From a checkpoint of a small mixture-of-experts model trained on Wikipedia: 2 picks a token.
Below are experts of layer 4 (counted from 0) of a mixture-of-experts language model. Rows are named router (the router's row for the expert), down (a neuron's output weights, with its number) and show model dimensions 0-95. Each number is 500 + 40 x the weight over its row's rms, rounded and kept within 0 to 999. Numbers have three digits each.
Before each expert's rows: "raises" lists some tokens whose logits its average output raises strongly, later layers aside. This comes from a sample of Wikipedia text that the model never trained on.

# expert 72
raises: "ol", "ian", "es", "less", "us", "o"
router:521513604538520475508479502527542444482434462436468474450435469465498527462516483539498531507472501459510495491535539492458539557503530512526543497608499426496555442491436471560586435523548443490512511454475482496559500610534526465542468517494483583509471485476506547501508534482508471445
down0:419439482436530522526525455503491520419518499532520495447445550513448588532528477517438476472525427473505544498432513555540501531487502519434527502453465527542474535473632493470467440528531503520532580533549528481481482498539454482490560464565464514502568494519517521483450463538502479531
down1:545460524499477506588442503537536582434502492446465397457558499490529525548482481446535445525514502480537482522546504527542515510513487517485545491540505494511459476519414573552518548476432445542505488463428514497561513431481493512466495452509517504534489514406481494453579537423522486469

# expert 92
raises: "an", "ans", "es", "ord", "ore", "ol"
router:502535574530545445551443462522480513502445473441485477475452420487443536502440539566460556501459480516489504493591512502464501513562535532498553530543520486529532512501476485537567441537473437533523543454528463562498556526534479457529454495449410544552470469428512575472491469490480471480
down0:463520496457458550495519448547549469452485494497396520536533544457511503532491559513488481473523413509458527495528554491472573497519496427459510483513478519506440513475463614476417494527489503474540521527472537492534518534514510593470509467587462473449457479497514489537430538441437561460
down1:472479585466470572509526489533491474496494422492448530496464427549522489438475491494506513497494592510534468478541494555499417510485473531507500505477524541491481502566511499485572493443499499497545437515537447495466426494589520498470634529451529475481518491458492451451582530477556539487

# expert 61
raises: " (", ".", ",", "use", "us", "ore"
router:487494549567514441539496512475499483431446480457480455441446463461447529480440518536501521467478499481559550524582552465436568486581487517494562560543542472524563494494415461509534521508504465527490537459510448572533548545562503470507507494496457512571489492431494513443555465479480455471
down0:492467493542499553515456557534559540466486493481513415556474483408521478490495497519461514482501442494493523506466453525503499524519546563480534564478450547510429454570578515497571509488494478514490465511503468456561478488442505521483481547482486430520549362588425534494501497478550522489
down1:434525467447490509510489436482470487534478594526531517521482517462526505508591484569478468488509492492545491568485484521538478504553523472440537466515547506559419510481582483539457374461538476486547462475531449439580579479492521432482520523475506555477487515516485492505435553488475514468

# expert 65
raises: "ont", "ons", "cent", "on", " (", "ol"
router:559498591520498447519536473524577462505490417494454519472441487550423475445468461522470520468473451492547557503530544552450537497526555493464559563538525472508469433472540504544531477558526487544499524521561437560549520502559472478503464525445463519528488464452492530481537481517413466447
down0:528544548469546451577509500547461493511525547467497564490547497502458503441463489435533488478457422506509517506547538518546535466514467580499533397468464549545434500462457523495514526411498548465483516506530503477525493496567475506418521480489490496499502470446503458617532519446493587507
down1:491574525525483586512533576460510471523390507516594470448527480492533505487567565483523495480563490529466547444478428537470484423502452491515502493589526552563528565488457499508452580526461483466472511497473514520480447533480510491509505484529491465505533421457466497505541422490480520516

# expert 95
raises: "ed", "ons", "ered", "ord", " (", "ers"
router:555531558504528428536507432543552459461475459469504482484444423495471520443470533606486551467484503493537504545518507408436520478552538526515572497530511463549500493404463473553540478532489502580506504484570461532526540506583549485512460544493500526478496453468499502497491504504421462479
down0:475488528503488524458525507422540554459531503556532481466497419434555525476482535523407488462486550453505508524550430544482533532475554549536504512509439428506456483508493547489454537522471434489473534544524520513435558509448534492536605481543472500539526508481455540454534429579482520461
down1:431499498485485445519465499522483504505567532533465478484517516507561453550518495489507549465490458487518545570476475512572514447501444556492464504443468575415439477471557537436459473551422465445528572525541545499524513532514474501502483555565516457443553506537471467495433476543509535592

# expert 120
raises: "ons", "ful", "y", "less", "(", "ord"
router:504479578502578473495508434524510495446436450475431466465458460513503561470518515566465522456503454479502548459570514489458541495542560515484506551549562425504519473503488451551501524556512486547516543515538464545527554560562561466544439553462445532539512475440468540452531490488500438499
down2:580487544485518565484523502448455490492534487499516542465512501518499517501413485577536437430479496531560506538505624538479467491531456469498512521480471478549409473517457493492451555462492517422500512560475496483413491465472511525483457473538487526510527534509498427475509588602496472507
down3:548543528422444465466475476560475461438522430440499495461540511502508476509552447510521460522520476561505498507492478504534482450539551446455460503451541472536543436446463551528440481600540459465561490527534492507479511461541524482454461530441553447482510496572506579499471501498567511426

# expert 70
raises: "(", "less", "ary"
router:513500575503528467529495457489538470431458501505467533475421436516498548481453510536432531495436484445536503523554519492461541553511593487499555555542561428518526436461535526554517458555521461522497526460562513574519542555552521464540521470501465578530506488509539503464475434475442475477
down0:529498389449529497444480495492532470518584453468506471531536568490457519477502458484501526528416484494444514471521514510573551499509450452507486527519523472471467491539526549558571513595538430572451522527490487504546520461508534495477547507455465477509554508558489539563459425428484548477
down1:523507441479472490572450434490467478455489421474551462481505539544493441524500470487547496462447589553442432498503436492542484531550551439479530536594557534495506541455480478429514439517546526497562502498492507520534564494442559544523496472474456486527455509488456511517519595513509527476

# expert 34
raises: "less", "ful", "ons", "ol", "ont", "o"
router:551529577502526453524527453511537466459482469448469513469481494527501562434443494537506576463448499518529560547570514449474501533506550484534541491521557439476538422482556494535546435536499486543510528460530503480539475565518577480576501503452468531528529452437563539440531471477455460458
down3:506410489466550586487460457492441441435532529549506478514465488504466447482538484533564563547517435499513493498591545506435493478540541493400536498552499506518554496520517538568451514512533522515518507519433495526498521446492465472528530413544519462469472545504454454541491436451542475527
down4:470444492500531503449503553465431487526518497478451539509510449515478540489534559496513474566474441493486520482449510537514466429542501538607454420543518484519454498470536446546516518428589514509477488485590476509493486529520519517489550550594525570459522508521515542522436438421524504479

# expert 64
raises: "ont", "ons", "use", "ol", "ot", "o"
router:554491553481504419517473469514521469459520459477417497471425489495497548437443518537496561444460461499570512504559537487441538463497543496513563478567568469518530439502494464557573472518508500544523569520472424534555546496528533457567489503475468518502534503429475551491470530508430505456
down0:568497503505498547459509535559519527469483438492490506482447501452491416450518460498471529537516514504532464486514393476450552472556538537498508562458535450460509476450406498496557528480513490444510529556424526514502474546488565474484450491476481425526479594509462544550601492467492488485
down1:393467517510509475525517551449569519486520524504425461516440550483535538455575459433421476556488480521609509541475474492502524471430509511547516482540435565520489487501578448502454554470468491501538486513527482494549530578511521509465528502506517492493473545485423498490440550527514436501

# expert 58
raises: "ers", "er", ".", " that", ",", "ing"
router:529523503509525426546437442492505503459485477453473490466423487472457558505487551532484544490497430518474528537556578466486542497566540528543584544577535487527540485425457466568522483514519459504512505453521489538577519535572537495537434562497475502514487469439511575519497500440452464481
down0:438566474509541523522416515477539544481441524464539503448535553426477478408490508453503498500515516553508471430499484441573487516517493524592466578559519550477464510462466443564535471455512549426526499481481541456518531539507509532489472527532522426556520496524469549505447490466526439494
down1:470504500513498437519494505506509512489541544571499457425475519567457497563568443472450491452477506473560430578439461511580536503519500544499492455496519557510435424411465527499515551481519396478450541489555498523500446484461519476489533549495477556527527530524527527465454504445543492542

# expert 104
raises: "ine", "an", "(", "ism", "ous", "ists"
router:510502616489477441532469462497561474511489451436461497479446436484461560476538538517435519500427502473534512524563474468435506532554572500528542525534564465528498483450522478558547460514549508528505533483539454592546535549553521418513491587481512537509521486444514508495549516478479490483
down0:543506479493495491493471566535573531552526510536460480530471524422547537548529511504512525564558479499482536378457548477463538508516476514515595543479520431466489504557503419510545520473511513476443460546495476508540491441515481518514482491503400506477526505529386521498508520448502430447
down1:468520497543510506540497447443439573540508496489497483456485523520466540461516423552525464540500485499436478471479481535495586508482456584496514462583553576463500470486508424499554473483479515525528508489430464547601487592507485516454494483425447482482523524503447569493470435494516519541

# expert 46
raises: "ans", "ous", "ont", "au", "oth", "aux"
router:552467550520539462532454463499480486474431490466458491481435453488494509463473489549509546498474487527562507517556547505448523502554538489529564503572565515560545469451492489555534466576535509595512535481564484540536532533594543488526450523481449516514497444425469506435447460516465448463
down0:534527497460470454565475523556529449598473472506485540492519482558489545534511575545511562387538525544430554592474477489487474521473519457478533513526537490519501473514509576436460459536545506474509488507547461461502473480542542473441500560508523502510502470434466436484505490458415483444
down1:489507497530504512490567501508428495507530464526477475488494423506488504464498471542504522458424510477567538541532460516475471455479537531510479440527478554532485518361598481436491471514490497452461586538462453508514473516536464471533633490508521539477536564505565501468478543511550490500

# expert 18
raises: "ons", "y", "on", "ed", "e", "o"
router:531469565486555419516515489488568514525444462498425514457479419465513560429438509550489541509475446511507562534550540460484536474514538563511542574557570463489509436436453479527563481505534466503527510482556461521516519526554540526510464518525480544539507461416514554443496515499455486502
down1:483554459544531456531493495558495550488488427461491550525450500506498463506542494545471429472524457476544516583408549512473548535518487488548475467482510488450563505581529474464540528478456512501518446482519443554452546479463434395548505530433548497575463489506550531450514540530484508466
down2:503541508465456518556485481574511516492512463450524558486427399484461490520536498573555495494487465603568447455458503521448521532447478480521462484444510459481490470507475476546495515462495461491465515450465517520491472575555533473506497526416505508455508419512433481498535551478536518608

# expert 0
raises: "ious", "ful", "(", "ont", "ous", "ons"
router:524514554491540460532480469526528479445478445413487462477430444530504545442461545529468524473487450530567506526564521490418489503562561508519543506597548456496524480451502518541537501537547446543506574442514461523517495553545534487541505539480493587488533443451519470497488444463454473458
down1:473483435512409456499515503443515533442491518402517538484487465556522475497436468530553499479596514475490487502508563419516499508451460425509534502462570423510508490591428519491569529509492496514522473433529545512555490520512452500482491452497491490535531506563531520588528458485456519514
down2:590465504489465430463536509496513479506475473451491504537564466533455482436390492526537517480524447498523442561487520468495537477511522495506543540535553527500508487557368475475513517499482514527548527421464457517535463470482532510525447497520465517462497457500483430602555563502544443484

# expert 54
raises: "ine", "ize", "ced", "ism", "ate", "ale"
router:494512527503548454505469466455537490496454481427416493476450461494511533460419513551458514472487423477504553493525554499495528518538499549508529540528581444570598445483476468553535466502489510573491513471562463524529569545563570478545521571479477546461527483442476556499521488504495455480
down2:500474449514442553443570460480485467520495525516499472520548546437463532470461499544432499566619531494496538490411428532467574493458423548520521470465474543517514502536475488539508528505478530430431510493528503519521508486486582470495523497517547501487501596518505459523564451529474532555
down3:585511490449429548411534548511512553496518444539478502497442506478498517558476529547498470452534444439544557515496519523445538431459490473571485466561522547505542525478481558485433482505488497518534524563497486494552526475510488545397525487549549449459515418529508489474494539500421481463

# expert 28
raises: "ine", "on", "ous"
router:538525613536553425489504484465568475441503477461455521498497460506440523454439510480487534446426507480550516569567553470465522448556517489532520491569523456517526428454492440496515469510559465561473496484542473506515515559559514449556503512422505554524511480438550539479523474472498482487
down1:540438524511460594519497535487500479497525512487554565525573480499559483491487526429505412444533505512495478506537524443482479479587560495516535539504485469539467508467472540537502481484565552492469459460429426509548546477567505525489495491471496509480435523445446451550551517504514406417
down2:451462540505542549559498445478513476462551562512561568425451507479520500563543475421449484515456412518481527586508504503484549516485598471535500502523499524555436514405552458516472430468537472492538531516523492486472475458538537449512560526503501472457520519487494518478442496447524483446

# expert 62
raises: "ons", "(", "ont", "ful"
router:528541529499508493511468413520518468445479462448478515454479478527470501433506508580438526498454508488484550554529524454481520507561547485508569562553558437504525487497469514532567437566515436497475529440518461577523487518564556486488522516468495583523529418467519547451533534470436456480
down0:571511476482492529480490487498578472527470456466525568473485518443484517481450402503498542499500483486548451508442505440456551482516540478530537537517466413495528541490425526519556514498493530496519471505461505564531524495461525411497378565470556461501447536527463440557552547479460531517
down1:479549554556516501516538514483565368570483474441526454485484465552491518451454570496476509490496528521492507488437559462489528477527476510500516470511541533464477492501591512513497503493460493439590527507507527493544538521477501449435526480490524498487609415439470504435440474513494551450

# expert 40
raises: "ered", "ence", "ed", "ering", "ent", "o"
router:539513505506535467531477478479541450412482458478490474454404445476496488454438503525430521512453422471492533508585518523461553513547536518503552472529585489489503507431520477540557426592509490517480572480537499557573538558528553498521494540455439529521458471469507505472513499460480491463
down4:468484490523576507491507503458525465449528491471513499486532562483441512387519465504563535529504513569553474550474499492529542462529513565557523531430486513535463513492504458453474517578470462583487546528474615464489486534426484529445435487465510468433553451495504501510504498416496525477
down5:447468513540525424581517446484569559520465419441514511504441528465482473508476508507490489465533596497453463537508526530560512497481500510582438532595549528566477461495489461497469536458575519479489448543513484439453444492523480478545481510534453470505517521531538582496475497424501499525

# expert 44
raises: "iveness", "our", "uous", "ks", " Year", "ells"
router:482448527475533446534515456478539459486496488458456493455490455513502529442480509512389522512473493500538532498538546470490576527566588475483592513546561436560492496493519446565492452511517510547529539433517461553549520556549554477548497537482426499505495442431521541472536526531471491452
down6:432550544490527443531404504520491526523520530496433498498529445512494526555596498482581501470517412516431522517437500491461488496480584504439577493558455472513454505437580524546492486482573541487569468503506487510509483473525434541490519455530534536467545500436474522490521502497453520472
down7:453498495449526501507606472484470523485529563481540473492513462512575534562496494471436506492450440480531497519482489534511448445482475465459481495464505565598530552488479541508434499533511494529485527565593495541532517526573484555521548540461478551539476430416434459457518451527528509481

# expert 48
raises: " (", "ol", ",", "ons", " and", "on"
router:537461569507546459524445466481542460456418442429463498468513448510443528472480490514451524515479490465539525513555545478471508530579580549547574539544541452560512451459471471520541507544507455583490538460500461564523501502488470469545479545446525544562539483476491531504501479506462413477
down3:446534515542569514588517516525537535461501472524495537505527484471510523474506487423557510365442542507403619450465482533522537484496466535481605536518516471508473481501400502479489536443500530460490477534507451503487488436496507512510462518487492496520484442511528500461479492577469493512
down4:560509523459579509521488530480449484510470493482514480480596586481522537501410563557531512446482483502554415461523505370514512431473474548507555520505519557460522504454486532531468524474517507518488492466459548508514550449481432514579466525469515497449490460490510472480492535571437491505